Weights of a small mixture-of-experts language model, trained from scratch on English Wikipedia.
Experts: 16 experts in each of 12 layers, 192 tanh GELU neurons an expert, 2 picks a token.
Training: a variant of SOAP for the experts, 263M tokens, 8024 steps.
Below are experts of layer 3 (counted from 0) of a mixture-of-experts language model. Rows are named router (the router's row for the expert), up (a neuron's input weights, with its number) and show model dimensions 0-255. Each number is 128 + 24 x the weight over its row's rms, rounded and kept within 0 to 255.
Before each expert's rows: "mostly gets" lists some tokens that are sent to it at least half of the time. This comes from a sample of Wikipedia text that the model never trained on.

# expert 9
mostly gets: ")", "ted", "ration", "ions", " established", "ates"
router [123 115 156 104 108 122 162 172 100 116 115  90 166 114 145 114 149  72 121 101 106 178 131 141 161 123 134 135 104 102 149 114 126  95 122 121  73 136 181 145 147 104 107 137 145 128 111 122 136 143 116 148 146 175 148 131 130  89 118 123 134 106 136  99 151 114 121 116 126 113 129 126 167 121 150 166 154  89 174 153 134 148 112 137 149 141 108 114 137 119 159 139 124 116 120 136  99 166 137 101 103 132 116 107 115 109 155 124 162 183 143 139 122  94 109 215 112  62 118 108 133 132 129 134 107 121 116 102 140 182 146 177 142 106 142 132 135 122  92 148  80 119 116 144 163 145  84 173 126 162 136 167 144 108 163 125 111 121 144 109 119 130 119  85 111 166 122 113 118  97 128 106 125 163 162 118  98  88  87 117 130 171  72 121 141 154 142 117 116 154 142 155 132 131 120 141  89 145 126 184 133 105 167 158 146 136 111  82 143 134 141 144 140 122 120 156 149 142 111 143 136 146 169 117  95 128 114 141 126 145  94 135 127 125 131  88 105 112 119 137 133 172 115 144 133 104 115 117 128  96 121 135 118 137  89  84]
up0 [146 134 114 140  63 104 127 121 106 140 129 115  85 118 132 133 110 106 124 118 126 134  90  93 142 205 116 108 110 125 169 122 196 117 115  80 111 126 161 116 130 150 170 104 167 142 119 106 153 142  74 114 114 107 161 134 131 110 138 105 156 172  97  81 165 126 127  90 133  92 140 176  96  93 154 132 135 112 146 162 119 117 120 140 131 100 142 144 135 151 170  72 118 120 161 102 138 126 136 131 103 128 113 121 140 151 122 128 150 111 128 115 134  87 111 137 140 120 135  82 147 131 151 126 150 148 149  74 115 135 115 101 147 128 122 139 123 125 104 129 112 113 120 116 159 112 130 118 102 140 115 115 115 178 116 131 114 113 147 123 137  97 151 146 118  93 130 117 123 203 161 167 103 127 125 127 127 149 120 116  84 170 126 108 160 119 128 132 137 121 144 134 132 147 153 143 102 196 105 125 132 116 156 145 115 154 146 111 101 157  96 132 104  93  94 106 160 143 122 148 165  87 151 138  99 118 152 126 122 109  86 120 166 134 105 124 133 104 155 121 140  51  96 138 137 103 126 161 158 134 114 103 118 115 143 114]
up1 [132  95 133 171  85 112 151  73 129 102 122 108 148 146 122 110 100 181 125  89  95 105 131 135 115 177 182 120 128 119 121 138 109 177 131 166 121  97 148 136 108 160 137 126  67 117 161 124 127  62 125 124 128 107 152 174 127 164 111 129 202  93 128  97 171 156 140 122 156 118 101 157 137 117 129 101 116 157 138 121 117 111 118  93 107  98 143 145 118 137 104 129 171 115 173 158 112 145 148 111 132 139 123 132 155 145 142 101 142  75 103 119 182 121 151 128 150  89 108 113  94 117 114 123 138 177 121 143 140  94 109 136 164 136 139 106 128 133 130 134 129  89 113 115 121 144 143 150 138 152 113 142  92  88 143 154 165 130  93 159 143 115 151 112 130 141 145 114 130 147 130  90 114 132 134 134 118 147  89 128 120 109  74 135 122 103 129 133 119 123 109 118  95 119 152 149 108 116  97 160 136 151 142  98 113 118 126 143 154  92  81 130 132 143 138 100 164 154 134 122 166 142  93  70 106  99 126 136 133 152 153 120 131 130 124 156 116 128 149  88 128 149 121 140  89  79 104 138 114 103 151 123 129 101  91 125]
up2 [ 92 158 114 126 129 130 141 153 153 109 162 180 108 163  64 139 107 126 164 139  86 128 142  95 173 163 119 137 148 126 131 173 103 101 116 122 106 130 103 146 138 136 119  94 111 137 117 148 156 122  80 147 136 105  76 152 100 128 130 155 131 171 135 110 137 139 127 145 147  89 132  80 120 150 154 142 146 136 119 111 113 140 101 105 114 142 140 131 139 137 124 144 135 107  90  84 140 124 100 106 129 133 135 123 120 118 138 122 156 133 154  95 115 139 169 157 125 141 168 121 109 105 158 143  88 120 160 121 127 130 101 160 167 111 161 107 131 136 106 109  76 156 123 124 130  84 130 142 150 108 124 139 147 123 152 170 142 128 104  92 127 110 109  98  85 156 127 161 137 109 117  87 153 148 149 113 177 127 117 113 145 128 142 108 128 105 150 169 170 138 150 129 115  97  98  94  95 111 155 155 145  74 159 154 160 133 115 126 180 168 122 129 125 160 129  99 120 105 100 118 142  97 134 113 119  88 151 138 140 137 112 106 100 187 136  71 136  76 110 117 147 153 163 169 166 118 122 122 149 107 129 145 104 134 147 153]
up3 [131 120 152 153 146 101 138 128 166 145 171 139 129 140 130 129 101  84 178 157  94 130  96 119 104 164 127 124 143 132 132 115 103 123 168 129 120 107 112 139 108  87 135 114 127 124 139 157 130 140 127 147 157 155 143 115  85 113 187 123 109 140 173 108  93  66 111 111 136 146 127  92  94 103  84 143 170 142 166 145 138 141 175 127 104 113 143 100 114 138 166 120  69 118 147 121 106 132 131 120 105 111 111 110 150  71 136 154 134  95 167 150  87 121 109 105 102 157 101  89 113 125 147 129  98 116 105  87 141 137 135 133  76 147 107 157 159 131 116 128 145  96 125 111 109 103 124 100 151 101 174 138  91 149 124 116 141 135 122 134 161 106 111 108 115 159 126 150 151 140 136 155 113  98 141 131  89 119  90 131  96 194 150  83 166 136 162 110 108 131 144 176 128  86 121 151 154 135 140  88 145 119 163  97 166 137 137 128 163 115 153  66 118 107 130 120 122 155 129 148 155 147 128 100 104 121 124 145 123 137 130  84 150 102 132 114 164 136 127  96 145 151 103 108 112 119 151 115 108 132 134 132 122 133 116 102]
up4 [ 74 124 140 158 109 140 107 135 145 135 140 125 181 120 108 114 171 134 126 133 165 213 145  94 138  87  97 138 117 104 137 153 110 181 130 131 115 124 103 104 176 132 163 132 115 101 188 162 137 138 136 111  98 117 131 131 152  92 109 142 104 138 175 144 101 139 110 114 136 159 121 132  92  91 111 165 143 165 112 159 103 109 134 107 145 133  90  83 143 106 132 125 163 149 135 126 122 152 104 145 130 129  94 158 124  95 130 123  93  98 127 125 137 126 133 131 135 155 133 147 132 186 135 121 139 105 115 123  71 131 121 127 131  84 111 122 136 116 144 101 133 160 122 125 133 124 137 138 124 139 118 153 100 152 103 138 124 161 168 125 126 120 147 136 143 105  95  97 136 107 121 153 104 131 121 156 132 130  83  89 135 115 143 127 164 152  64 103 148 138 166 155 166 127 117 129 125 142 121 156 148 149 130 120 127 132 116 160  98 140 161 105 180  90 128 110  98 161 112 105 144 127 113  85 119 153 120 141 129 105 103 131 153 164 131 158 117 151  88 193 118 130 153 148 137  88 143 116  62 123 109 140 105  83 116 121]
up5 [138 108 152 166 134 108  81 153 153 128 132 153 122 169 145 154  91 107 120 131 133 134 110 114 135 126 163 115  99 131  88  95 139 130 176 118 124 109 147 126 111 168 114 115  94 129 121 140 115 112 172 158 112 146 142 193 133  91 156 134 155 150 125 130 135 172 114 187 173 108 165  95  66 136 155 135 116 112 118 109  87 136 124 109 156 135 132  91 133 104 129 132 112 129 116 125  94 116 139 142  82  69 132 179 102 143 144 125 145 107 139 135 113 107 108 133 156 137 131 132 123 135 139 105 144 132 146  96 146 107 141 122 101  91 129 138 146 105 132 123 150 189 145 126 152  97 132 157 148 133 153 114 108 180 143 157 126 108 161 118 133 119 136 140 123 148 132 139 152 141  74 134 124 136 122 139 127  97 141 140  76 118 132 120 113 149 125 127 123 132 138 149 109 153 132 174 126 120 152 146  98 105 160 119  92 103 146 153 133 110 137 178  89 174 151  98 171 129 148  95  89 145 149 147 160 117 139 136  86  84 144 139 125 156 130 117 125  98 106  78 124 187  95 117  77 104 153 116 141  99 108 107 125 125  90 120]
up6 [140 156 133 120 161 114 103 124 100 107 116 110 130 142 159  94 180 116 135 100 130 119 142 100 124 131 134 130 141 113 103 101 119  90 152  86  71 145 133 111 126 128 139 137 150  90  95 169 142 156 143 108 137 130 141 116 132 116 161 171 127 129  91 124 191 126 126 152 122 105 131 115  86  61 154 120 151 106 128 137 127 148 102 138 136 129 173 114 118 131 143  99 115 110 129  94  89 158 140 123 144 166 114 133 129 104 152 169 131 146 152 162 108 163 145 160  73  68 115 125 151 114 123 104 169 123 102 137 155 111 140 122  94 101 106 143 113 169 118 131 127 133  92 133 137 146 127 123 135  82 142 121 123 170 114 118 138 140 100 163 147  86  91  82 144 157 133 131 129 146 122  90 140 172 149 175 151  88 106 150 155 112 104 129 106 138 136  80 130 150 126 124 139 150 109 147 109 128 149 120 147  94  93 123 141 129 115 139 152 147 197 108 163 100 182 121 133 138 155 148 136 141 153 105 119 146  88 122 108 124 124 149 102 109 119 168 114 110 107 110 161 120 100 122 101 145 110 108 139 129 171 165  87 115 134 165]
up7 [126 102 180 126 119 186 145 137 101 145 114 152 104 111 140  97 135 106 150 102 103 101 116 159 146 122 105 139  98 132 133 161 106 135 112 103 131 127 121  86 130 145 162 174 130 159 132 167 138  96 137 172 130 136  97  96 114 131 141 109 130 140 115 145 101 136 123  89 124 114 125 125 144  98 152 140 108 160 148 160 140  96 131 105 132  95 133 158 113 102 148 189 153 104 130 108 109 141 136 134 160 150 131  99 124 112 125 138 160 136 155 126 107 130 186 121 121 121 114 136 124 129 133 115 126 137  80  98 105 207 177 130 145  86 108  87 113 101 132 136 169 124 129 161 129 116 124 121 159 134 126  81  99 132 125 147 111 148 138 106 103 110 106 128 133  93 137 132 122 114 139 139 174 115 160 103 153 118 154 134  95 138 123 157 178  56 116 116 155 151 160 113 111 145 100 133 123 159 122 128 107  82 145 151 166 105 158 142 132 149 163 135 126 129 126 122 140 208 118 103 104 123 143 137 108 135 109 137 161 136 117 137 179 113 125  80 133  91 108 131 141 172 161 162 113  96 113 126 123  89 133 150 177 110 136 145]
up8 [122 114  90 125 151 156 155 146 174 110 154 182 148 143 160 112 107 109 137 140 123 128 103 122 113  96 145 120 123 141 119 149 134 156 104 151 148  90 157 157 132 111 104 108 104 155  85 103  88 148 114 134  95 172  85 152 136 109  88 131 136 146 147 137 112 155 139 105 137 119 136 121 146 147 132 125 104 139 134 107 152  98 184 142 165 170 123 140 141 132 130 142 110  84 110 169 145  91 101 112 149 141 156 125 140 111 152 102 132 126 111 149 131 105 150 122 124  88 149 165 147 107 144 130  92 134 160 142 180 149 129 141 135 138 152 130 134 130 105 155 123  95  75  89 163 147 112 156  91 148 155 109 122  93 121  59 102 125 161 133 145 141 154  84 116 107  97  82 124 137 122 140  99  70 100 153  65 124 110 154  85 127 120 110 138 128 136 162 117  99 142  95 150 132 123 100 120 132 154 126 131 153 126 106 104 128 140  83 144 129  60 136 105 135 120 101 136 150 109 119 138 198 137 109 137 143 163 151 114 126 119 116 103 129 149 132  96 130 135 141 179 156 151 123 111 119 147 138 134 109 128 157 114 145 114  87]
up9 [154 138 130 110 141 119 156 112 114 148 112 117 123 128 149 144  95 157 155 148 118 113 154 138 136 125 154 135 136 111 118 125 134 121 118 115  96 122 118 124 118  97  99 116 127 164 112 109 121 139 137 136 111 151 107 109 121 114 129 124 131 114 170 135  90 157 134 126 154 126  95 105  67 131 122 164 123 121 118  81 126 136 131 109 159 117 163 103 162 135  79 163 132  75 132 132  79 157 109 146 120  84 115 130 115  88  91 136  68 117 148 128 140 154  53 129  68 126 118 121  87 110 140 150  54 147 162 128 137 146 125 135 155 118 156 141 121 184 182 125 145 171 144 145 169  98 163 138 119 120 106 116 139 128 143 140 153 129 130 145 147 114 158 155 111 156 116 138 144 184  97 124 124 136  93 160 159  92  86 122  76  99 138 159 153 107 148 124 134 154 114 152 146  98 100 121 124 105 144 114 146 121 103 129 137 137 115 140 120 129 156 107 111 121  88 132 170 105 159 136 106 117 130 120 138 133 153 147 145 111 132  98 117  70 135 136 170 107 111 137  83 121  93 102 187 140 108 131 113 156 150 135 164 157 151 122]
up10 [154 131 111  94 139 139 121 108 134 117 167 120 118 112 124 136 134 111 139  97 130 132 138 139 119 141 111 150 140 129 109 134 147 120 147 132 122  77 133 122 134 133 145 136 139 138 140 117 106 132  95 142 129 120 169 142 182 105 109 146 121 137 113 196 137 116 125 108 134 107 114 149 106 154 146 134 137 136 101 160 107 116 133 130 146 118 133 125 105 129 118 119 136  94 115 142 160 162  99  97 132  85  93 176 183 105  96 158 138 107  95 113 138 143 125  86  83 160 144 117 139 103 134 108 136 122  96 174 143  88 157 138 101 133 124 142 158 105 144  99 133 118 105 100  92 131 126 140  89 169 129 123  35 126 110 133 136  93 106 178 133 149 177 125 151 112 121 128 182 101  97 162 125 118 129 147 145 120 161 140  88 130  99 159 120 118  96 147 114 141 147 146  88 146  99  98 113 133 131 129 120 154 133 104 128 136 113 112  93 143 151 152 132 133 139 131  85 124 180  88 138 160 123 157 121 129  97 168 198 155 165 164  82 145 158 127 126 147 180  94 150 142  94 146 125 131 175 130 115 146  94  97  96 123 126 107]
up11 [164 121  95 131 145 155 150 165 121 156 120  93 157 112  83 135 121 136 144 120 139 158 114 172 133 136  99  74  80 123 207 112 137 117 121 157 111 108 124  96 130 158 165 128  98 130 158 121 106 169 117 152 104 115 101 105 100  83 109 157 116 101 119 160  90 162 121 100 145 108  75 126 134 115 160 120  98 120 127 100 152 167 104 109 150 142 118 124 132 148 153 100 148  78 143 151 118 115 109 120 150 108 121 148 173 107 114 159 181 140 120 162 155 118 103 141  85 121 107 129 101 148 138  97 134 106 129 120 146 110 111  75 153 108 161 147 127 130 135 115  93 107 125 136 120 123 156 111 124  82 128  72 128 127 140 129 139 133 152 166 132 127 101 114 115 153 120 154 125 133 131 162 130 124 119 146 110 156 112 185 157 152 123 148 130 139 174 152 129 113  88  96 157 164 113 140 146 124 117 162 131 152 140 132 117 159 115 105 127 128 156 100 104 120 123 118 133 136 127 108 106 170 124 140 170 127 203 134  83 124 148 145 133 158 145  96 103 130 148  80 145 132 143  99 108 136 144 149 127 129 130 147  87 146 129  90]
up12 [112  91 157 146 180 121 149 119 118 117  93 131 141 101 124 130 135 106 101 160 127 108 139 122 145 138 142 135  78 136 162 142 124 102 109 136 128 111  86 147 166 177 130 142 113 160 156 104 127 145 129 135  88 132 126 109 115  82 133 116 148 154 147 145 189 129 119  77 117 108 108 134 131 111 136 136  97 114 162 129 133 132 127  93 139 115  81 116 176 138 144 121 120 128 104 135  92 130 139 155 136 156 147 122 162 155 136  97 112 155 131 117 131 128  61 162 146 139 145 135 125 105 130 155 168 129 113 118 133 108 168 153 101 134 169 103 136 104 122 119 124 164 142 122  74 110 145 124 135  90  95 117 119 143 143 147  80  81 121  98 134 114 129 147 152 148 149 108  92 132 128  99 164 125  89 127 118 155  89 109 148 126 110 146 121 124 165 119 121 126 156 100 157 118 118 167 109 129 143 133 155 130  84 154  87 159  92 156 111 127 123 157 148 177 108 114 147 180 144 121 108 156 148  89 101 154 148  79 110 101 144 173 120 120 136 133 122  93 118 154 120 144 165 146 120 110 155  69 147 139 137 151 118 196 111 154]
up13 [103 117 144 144 118  84 127 130  83 178 156 134  90 114 140  96 151 139 184 123 125 123 127 151  94 131 143 150  99 118  94 120 120 100 164 111 123 132 113 119 114 156 139 157 100 171 121 137 125 150 155 151  87 136 140 101 160 134  77 135 130 114 169 123 127 147 134 127 153 116 141 110 185 118 169 166 139 131 157 120 108 127 103  66 108 161 100 112 148 131 122 103 128 144 129 120 130 105 141 117 159 128 131 125 147 114 103 183 129 135 120 105 103 142 124 155 119  86  95  96 177 176 153  78 100 123 125 145 129 133 130 113 165 150 109 144 134 137  90 123 115 153 152 133 146 128 119 149  89 141 137 101 126  96 156 133 138 153 124 163 125 107  98 107 109 118 144 157 173  95 111 151  87 126 134 144 153  94 112 139 108 152 126 139  95 113 138 144 157 124 143  86 120 134 127 140 117 128 107 158 103 179 147 156 114 152 114 131 180 116 118 151 157  98 113 136  93  92  91 158 123 109 145 107  96  81 105 149 134 100 133 101 139 118 144 110 134 119 163 149  83 127 172 119 122  92 172 169 157 136 126 106 131 115  78  92]
up14 [ 99 116 124 140 140 148 121 134 146 160 108  78 120 103 124  66 134 107 121  71 102 125 148 132 175 129 155  96  99 150 130 138 134  91 102 106 125 122 137 176 198 117 122 136 129 139 132 147 161 109 119 143 160 123 110 156  97 138 150 112 125 154  64 144 131 106  87 132 108 116 160 131 155 144 135 141 150 140  98 137 126 159 137 101 130 107 132 128 118 200 100 135 114 123  98 121 100 117 180 123 170 118  92 149 148 126 161 116 108 178 132 114 115 174 101 153 146 162 130 111 136 117 154 149 124 131 127 130  74 134 120 108 124 104 150 193  80 133 103 149 109 129 130 109 137 133 120 120 150 170 105 136 110 120  97 159 128 103 174 108 106 129 148 109  96 109 149 128 157 137 145 124 138 123 165 152 149 123 140 127 138  85 114 155 150 164 166 146 134 147 192 102 141 160 153  95 130 124 152 125 181 127 157 153 142 140 155  98 132 122 135  85 117 120 157 150 112 147 130 108 116 135 114 123 112  97 139 124 117 121 106  99 163 161 130 192 157 125 144 132 117 121 149 101 111 113 160 134 132 122 111 122 115  85 112 128]
up15 [114 120 158 117 121 119 137 120 149  84  91 109 135 132 147  91 182 117  95  80 117 121 146 180 146 128 145 128 106 134 112 149 129 120 128 137 152 134 136 146 129 165 200 158 131 110 128 150 128 134 132 124 116 146  85 150 139  95  87 171  97  98 121 175  92  95 117 148 142 150 139 120 127 122 161 127 133 150 102 134 105 129 142 148 140 109 105 139 118 136 115 147 152 123  86 158 155 169 141 103 110 140 144 213 124  92 124 143 164 139  83 131 158 150 156  98 127 107 102 121 114  60 144 121  74 124 151 160 165 113 134 121 139 146 139  93  93 122 125 122 103 156 122 149 122 122 159 146 134 120 104  99 134 121 134 111 153 146 122 123 128 104 108  99 119 156  75 156 178 139 167  82  85  91 105 124  90  78 124 136 136 140 124 173 112 148 167 161 109 123 171 141 114 124 115 126 132 134 133 133 105 160 123 131 116 125  85 110 131 132 106 141 142 110 150 132 119 105 119 158 140 117 109 128 164 137  77 116 104 147 103 129 153 149 128 104 133 102  98 123 129 151 141  93 133 151 151 145 147 110 134 132 168 137 108  76]
up16 [149 114 138 130 119 123 133  99 140 113 101 101 157 129 148 142 133 140  99 165 114  99 179 149 121 119  83 125 152 110 162 119 133  90  77 116 149 124 127 134 113 112 116 128 115 196 180 137 124 155 143 109 117 129 111  93 104 112 186 108 126 116 127 166 169 138 130 125 144 135 138 123 114 108 119 145 142 112 153 117 123 154 124 103 184 135 134 130 118  80 146 151 130 131 125 109  78 111 136 157 125 121 142  91 169 144 135 154 121  82 107 139 124 100  87 151 128 112 120  72 119 137 153 120 113 106 124 122 103 146 120 124 146 148 132 118 136 159  86  97 113 174 159  89 140 119  91 133 135 138 127 167 109 135 136 137 112 131 178 130 173 117 121 129 123 124 114 153 130 103 129 134 135  95 125 152 121  96 118 123 129 133 162 173 160 112 111  81 112 123 127 163 146 159 138 136 174 132 130 122 110 171 113 130 160 127  78  97 100 110 131 125 151 136 146  95 125 191 104 164 158 115 140  82  88 150 117  97 170 133 166 193 122 119 157 103 107 144 114 116 101 118 100 102 128 159  92  83 119 145  86 161 134 127 111 115]
up17 [111 136 112 139 121 133 114 109 157 122 132 119 184 160 125 147 124 143 163 101 151 146 141 137 134 124 114  57 113 141 107 136 138 128 150 117 134 116 145 136 149 148 137 122 111 141 180 134 133 134 133 122 157  92  91 107 123 142 127 158 102 156 139 159 159  93 132  74 105 204 141 117  92 140 116 123 139 116 117 109 134 152  90 127 126  89 133 138 161 128 104 111 106 122  94 162  84 126 137 104  92 168 141 155 113 125 114 126 148 135 125 161 152 138 138 142  94 106 134 106 146 111 102 137 109 134 101  70 137 104 164 182 115  97 158  96 112 106 114 125 151  95 122 143 169 165 108 142 154 146 107 123  95  95 153 124 141 129  84 156 116 157 186 146 113 141 108 130 111  51  98 143 128 125 107 126 148 133 153 102 119 113  90 124 146 112 109 141 123 147 121 143  95 100 103 121 124 140 155 126 141 117 117 156  96 111  64 116 114 123 120 123 129 143  88 132 100 123 158 119 143 127  96 117 121  89  87 114 112 197 156 157 157 165 147 123 117 159 137 117 164  97 130 114 153 160 118 151 163 119 131 141  90 115 102 116]
up18 [140 142  97 111 107  94 142 147 125 152 185 127 127 118 146 130 139 142 151  96 103 106  67 147  79 123 128  83 131 156 131 112  96  73 124 120 124 150 131 118 144 105 124 144  88 117 146 161 132  82 148  83 150 120 145 138 162 150 124 156 122 120 160 103 116  97 170 106 122 119 123 157 131 131 114 117 151  91 110  98 122 123 124 108  86  78 139 148 117 127 105 134 143 127 125 131 176 137 133  96 113 134 139  87 118 134  99 124  89 150 159 131 129 128  89 112 162 159 112 134 113 136 133 103 116 125 129 102 159 137 148 110 127 133 163 143 156 116 147 145 101 148 165 100 184 140 108 161 145 129 127 103 128 163 116 130 130 163 121 141 168 156 113 159 129 134 134 129 128  81 141 130 108 110 139 118 165 146 118 123  88  49 129 107 146 149 103 149  85  93  82 121 146  50 119  83 131 134 115 142 147 117  98 140 104 139 129 140 155 121  78  82 109 130 100 154 126 160 136 157 141 125 124 128 118 119 148 191 129 110 113 145 122 183  90 131 129 106 102  97 125 145 124 139 121 130 146 103 153 101  98 138 132 107  99 113]
up19 [110 144 147 114 117 120 143 129 102 125 140 123 142 148 164 165 152 129 126 154 132 131 129 123  99  80 130 143 109  89 136 144 121 101 101 100 101 139 133 116 101 132 141 159 130  63 159 120 159 151 115 140 137 134 127 128 119  83  72 146 114 151  97 126  96 134 105 150 122 120 143 123 120 104 130 140 167  93  73 106 150 158 135 112 146 114 130 124 167 119 101 132 168 146 163 192 140 107  99 139 106 131 143 128 129  97 134 139 125 155 119 128 122  99 122 123 102 128 105 177 116 134 121 145 120 113 116 157  94 155 160 149 144 160 124 109 164 116 109 133 135 133 120 145 100 116 113 112 126 172 139 134 121  75 124 134 111 150 118 152 127  95 114 120 154 132  86 143 101 127 113  94 175 152 149 158 123 110 131 120 108 141 135 104 147 180 178 141 160 150 130  97  96 139 145  94 104 119 105 131 112 149 117 114 154 159 152 149 105 177 134 161 127 159 162 128 121 128 120 181 112  84 125 118 162 121 174 124 111 127 122  78 110 119  84 109 111 161  72 124 116 120  80 122 197  85  82 106 119 148 170  97 107 138 131 146]
up20 [169 109 155 129 123 134 190 137 154 136 111 107 124 124 112 140 109 171 134 148  95 174 146 143 148 127 172  71 114 160 116 109 120 114 141 116 105 177 140 144 154 143  93 124  94 121 100 132 100 121 153 169 128 106 115 140 130 135 133  70 115  90 131 150 124 161 101 132 115 105 152 118 160  85 106 145 128 165 120 147 108 142 132 135 129  97 106 166 147 123 130 133 139 110 154  86 168 112 134 137  89 116  86 116 111 125 115 124 127 129 102 179 109  85 160  88 109 129 115 170 135 153 134 102 144 108 123 147  94 152 132 147 163 108 133 141 161 105 147 180 133 103 137  99 136 105 143 150 117 101 120 153 149 131 215 157 115 103 108 105 135 117 117 115 155 138 144 118 182 164 116 117 149 158 119 144 111 105 139 127 147 131 105  89 129 163  95 146 102 122 126 107  96 112 161 211 102 144 133 112 125 111 155 133 152 166 147 108 121 109  93 137 160 111 142 117 120 124 132 111 115 160 151 118 136  87 100 138 141 133 138 126 171 155 145  79 140 125 105 147 114 138 155 125 125 114 143 138 113 113 108 155 154 123 116  94]
up21 [131 102 150  72 132 184  93 167 125 133 111 119 140 126 114 157  91 114 176 129 155 112 123 139 145 147  99 126 113  48 155 116 150 165 144 130  98 125 110 124 154 115 111 164 107 110 112 132 119  97 140 127 129 128  87  70 141 116 133  92 107 135 182 127 152 134 121 107 104 107 146 128 167 121 146 107 184 153 117 107 158 125 137 126 123 145 137 153 119 125 177 140 125 132 114 143 103 147  81 112 101  93 111 115 115 127 136 132  91 140 156 125  97 147 127  99 130 108  96 103 174 105 117 142 116 167 127 109 157 148 122 145 126  91 151 125  89 176 105 178 115 167 120 125 110 118 114 138 170 136 140 109 124 109 129 173 124 128 147 135 142 121 154 167 100  92 132  87 123 135 107 120 172 115 147 125 138 139 132 104 149 155 124 124  75 127 139 106 125 182 120 141 110 138 126 119 134 124 100 118  99 133 133 136 153 135 100 106  93 127 147 162 140 120 108 162  93 154 125 149 138 119 152 128  99  95  97 182 154 113 124 107 100 119 168 149  85 134 127 128 153 120 152 180 150 131 138  85 118 145  89 104 148 172 112 103]
up22 [112 109 162 129 134 115  97 121 126 148 121 129 108 120 131 124 123 136 120 128 142 133 125 103 102 138  85 148 121 125 144 135 125 111 129 152  91 108  93 143 147 132 101 108  99 146 153 147 112 152 165 131 129 126 124 152 126 106 141 127 160 127 150 128 161 126 156 134 158 126 125 111  85 142 144 110 120 110 119 131 188 165  69 158 153 126 127 118 151  77 165 139 107 135 101 131 129 107 110 155 107 140 120 172 146 117 170  99 155 150 138 169  69 123 101 168 122 121 120 156  88  99 170 117 148 144 113 103 124 140 156 182 164 165 153 127  97 109  97 156 131 134 162 139  86 183  90 110 139 103 146 139 103 152 172 127 156 115 114  95  33 129 147 109 130 144 136 132 110 121 154 125 116 172  87 139 124 119 137 147 108 138 139 132 117 127 155 143 112 154 146 124  99 117 166 161  67 149 119 174  96 125 128 106 128 108  96 146 136 106 125 100  71 118 127 107 128 116 151 129 126 144 135 145 165 147 143 163 144  74 106 178 117  92 106 127 161 119 131 129 102 125 108 115 131 137 175 130 155  91 131 132 120 125 105 141]
up23 [103 146 162  68 126 138 141 100 148 138  85  77 129 117 138  83 129 120 117 152 144 124 166 165 155 110 106 102 144 144 103 122 139  65 110 138 119 128 121 123 121  96 144 142 141 124 112  87 148 198 161 134 122 126 124 149 128  99 181 143  83 131 122 182 129 101  89 109 134 125 117  97 152  99 112 173 159 155 117 104  95 112 151 139 120 147 114 119  90 133 113 113 139 147  93 101 151 145 144 139 128 116 124 163 113 120 112 105 162 140 107 117 122 135  93 126  85 109 134 123 164 130 104 147 114 130 116 131 153 122 152  85 156 128 157 127 145 112 105 127 156 158 134 113 160 152 113 119 146 129 211 112 141 147 156 158 142 154 128 183 125 105 130 125 135 110 104 137 137 155 136  87 145  77 125 137 111 137 138 117 118 108 136 145 131 115 104 108 116 170 104 139 123 103 129 115 135 132 114 150 120 148 157 145 103 117 155 106 135 126 129 147 167  92 137 171  73 128 122  84 105 106 158 133 106 149 136 150 182 123 124 143 148 175 114  95 103 137 144 104 159 172 153 120 134 119 145 174 154  91 125 120  83 121 145 111]
up24 [173 121 105 104 147 119 159 129  97 125 148  96 162 132 109  89 154 141 124 132  83 129 135 144 143 128  81 133 121 110 140 175 116 120 144  94 113 105 124 123 114 119 106 122 133 124 124 124 147 157 162 137  90 125 105 114 139 130 156 130 103 150 114 143  93 145 156 165  95 151 162 117  84 153 145 163 117 110 139 143 171 116 153 161 121 145  73 154  95 174 122 164 159 128 149  97 133 184 126 188 113 103 100 117 146 150 117  58 143 108 126 120  85 135 133 165 137 111  98 139  97 142 165 105 128 118 132  92 119 132 151 142 136 121 175 148 153 136 119 137  92  98 130 102 128  97  98 138 145 115 133 107 145 136 133 133 107 123 133 111 145 154 124 159 126 177 118 120 130 142 167 126 129  97 130 137 138 112 160 110 112 146 105  89  99 158 153 127 100 117 111  84 158 168 166 120 139 140 123  76  94 130 102 137 159 134 144 103  94 143 119 100 107 150 119 158 138  89 157 146 130 167 116 110 149  74  85 138 156 125 158 130 149 110 129 120 104 150 129 112  96 152 134 148 104 114 136 109 104 145 158 123  70  90 141  89]
up25 [132 121 137 115 133 122 103 133 126 114 116  90 108 104 170 120 129 104  93 128 131 122 153 134 129 148 102 141 138 162 153 106 146 139 132  90 115  99 110 104 107  86  97 116 107 126 146 155 134  85 140 126 165 142  83 148 149 153 145 154 143  96  94 102 120 171 127 137 162 139 122 173 132 138 141 126 124 144 122 167  89 131 161  83  97 104 116  96 141 112 150 129 140 128 114 166 114 103 116 106 167 145 143 165 129 164 133 129 136 125 152 167 119 151 113 138 125 140  97 126 105 127 139 122 144 156 131 146 150 152 122 100 166 104  84 137 148 106 143 107 155 122 153 130 164  99 130 169 109 133 111  81 145  92 180 142 128 112 106  51 161 103 173 141 139 140 173 110 147 166  83 146 114  95 124 174 108 115 133 137 123 106 158 131  90 123 135 112 112 109 135  88 139 110  90 137 154 118 109 112 108 142  78 127 135 127 121  67 135 105 130 143 103 142 130  89 133 127 130 123  92 157 117 166 154  98 160 132 130 123 132 141 168 125  90 106 131 162 139 112 135 162 132 150 177 138 115  92 153 141 118  83  73 156  94 133]
up26 [179 121 129 126 127 138 122  89 143 119 103 119  96 157 116 140 159 106 127 159 127 163 148 145 123 114 120 159 103 116 135  95 142 155 143 133 102 112 179 155 156 102 123 116 143 140 148  97 126 150 119 145 172 126 149  97 137 132 101 134 148 118 157 118 152 141 138 105 125 133 112 131 113 140 167 152 159 129 124 123  91 104  87 115 147  97 122  97  49 155 147 175 146 143 142 128  80 136  84 105 122 137 170 111 122 142  91 113 139 184 146 129 140 117 115 121 126 133 152 148  73 109 111 105 147  78 113 145 105 132  77 140 146 134 107 147 129 103 131 117 136 117 125 142 127  93  99 176 133 129 132  96 129 146 160 151  79 124 126 136 147 139 133 102 154  79 147 163  98 104 164 113 118 144 181 126  98 119 134 122 140 117  80 157 135 132  99  92 105 147 140 180 153  97 165 123 135 156 161  95  94 121 125 144 134 153 146 124 114 178 131 112 127  95 144 139 161 138 130 104 177 114 159  89  95 104 144 170 133 178 111 141 123 141 104  99 152 166 129 138 154 115 131 122 129 156  96 138 119 125  92 137 106 139 139  86]